Below are experts of layer 4 (counted from 0) of a mixture-of-experts language model. Rows are named gate (a neuron's input weights, with its number), up (a neuron's input weights, with its number) and show model dimensions 0-127. Each number is 128 + 32 x the weight over its row's rms, rounded and kept within 0 to 255.
Before each expert's rows: "mostly gets" lists some tokens that are sent to it at least half of the time; "comes after" lists some tokens at least twice as common just before its tokens as in all text. This comes from a sample of Wikipedia text that the model never trained on. Tokens count by the router's weight.

# expert 1
mostly gets: " ch", " o", " ab", " Bar", " comm", " Comm"
comes after: " S", " s", " H", " T", " K", " D"
gate3 [138 107 224 113  87 126  84 128 130 106 168  96 121 103 118  80 135 148 173  97 143 149 187 107 156 109 128 107 100 144 149 155 100 100 147 176 109 123 134 145  79 116 150 166 167 117 198 169 108 155 167 177  94  94 121 102 122 197 166 127  99 118 134 152  89 129 185 173 107 127 109  96 133 114 114 136 178 162 101  67  98 190 185 150 167 127 159  82 133  81 146 128  57  94 118 122 128 108 150 179 106 112 133 165 148  95 105  99 119 116 145  94 126  91 180  93 118 111 186 157 141 120 134 111 165  67  99 126]
up3 [107 182  92  77 176 159 151 120 162 101 124 101 116 154 119  98  84 148 154 151 137 121 102 184 140  79 165 106 137 159  57 140 151  55 140  73 188 123 151  98 127 111 152 171 233 113 118 155 130 144  78  78 115 119 131 180 173  86 166 161 113 174 152 133 138  98 126 118 130 137 144 122 148 115 123 172 146 136 172  90 174 192 116 103 112 173 125 157  70 186 109 128  94 155 115 143 156 162 100 173 101 106 133 159  93 160  94 152 105  74 136 118 138 152 162 108 155 137 108 180 148 129 165 126  97 104 125 127]

# expert 10
mostly gets: " May", "\n", "\n ", " July", " December", " August"
comes after: " |", "\n", " B", ".", " P", "=="
gate1 [146 120  82  82 120 159 145 119 141  19 152 136 135 122 102 153  77 115 100 161 142 172 144 185  93 146 137 123 154 179 106 129 128 152 164 106 110 125 164  83 107 110 150 136 119 122 159 149 127 115  76 136 128 112  98 169 104 141  72 131 132 118 188  98 120 193 151 110 150 168 113 135 110  95 147 155 151 178  90 105 133  99 154  50 109 180 156 161 100  90 109 103 107  99  69 138 114  88 178 117 120 154 164 158  75  93 142  58 135 154  91 108 141  82  95 134 147 125  87 126 128 181 164  96 131 104  82  62]
up1 [141 131 166  69  98 103 106 156 139  94 121 137  99 141 103 169 135 130 125 123 113 160  72 147 182 104 122 156 150 159 160 179 126 161 139  71  78 147 148 115 114 130  98  89 121 172  76  93 129 148 152 126 173 121 101 127 112 174 163 153 101 126 121  72 141 142 181 124 100 180 136 121 183 165 128 186 207 158 156 137 133 132 107 134 121  98 156 120 134 109 155 170 125 192 141  35 100  76 137 122  83 128 146 157  78 131 101 133 129 164 166 191  91 147 132  51 115 181 179 122 106 160 166 133  99 153 122 103]

# expert 19
mostly gets: " con", " be", " In", " Re", " cons", "In"
comes after: "\n", ")", ".", " =", " C", "ia"
gate3 [ 68 153 169  24 101 123 117 129 121  79 117 188 131  64  99 147 148 150 115 114 128 146 149 123 134  86 138 138 118 147 115 180  84  79  73  85 130  95 119 120 136 107 115 186 144 113  85 116 119 103 122  99 125  83 148 130  87  92 126 131  90  97 207 113 111 106 105 165  50 117 132 147 151 184  57 168 107 116 145 109  97  86 128 157 102 168 116  90 181 174 158 124 117 162 148 152 134 178 144 162 125  93 129 139 108 178 128 137 120 139 122  80 148 136 128 173 152 101 166  94 154 120 203 153 134 118 126  98]
up3 [ 99 120 120 125 118  69 106 122 150 100 199 100 150 167  86  68  86 116 125 121  31   8 105 121 143 119  75 172 132 110 140 129 165 157 145 129 127 132 177 151 152 155  97 141 150  96 153 182 122 147 143 160 106 147 129 138  85 103 140 115 108 141 114 104 136 126 153  61 118 159 103 170 164  86 142 142 116 119 108 108 131  83 109 129 105 138 117 106 124 117  79 109 140 135 103 144 111 119 140 133 175 159 152 172  69  86  76  66 105 112 159 157  93 177 133  72 118  95 139  96 111  87 132 115 105 210 150 134]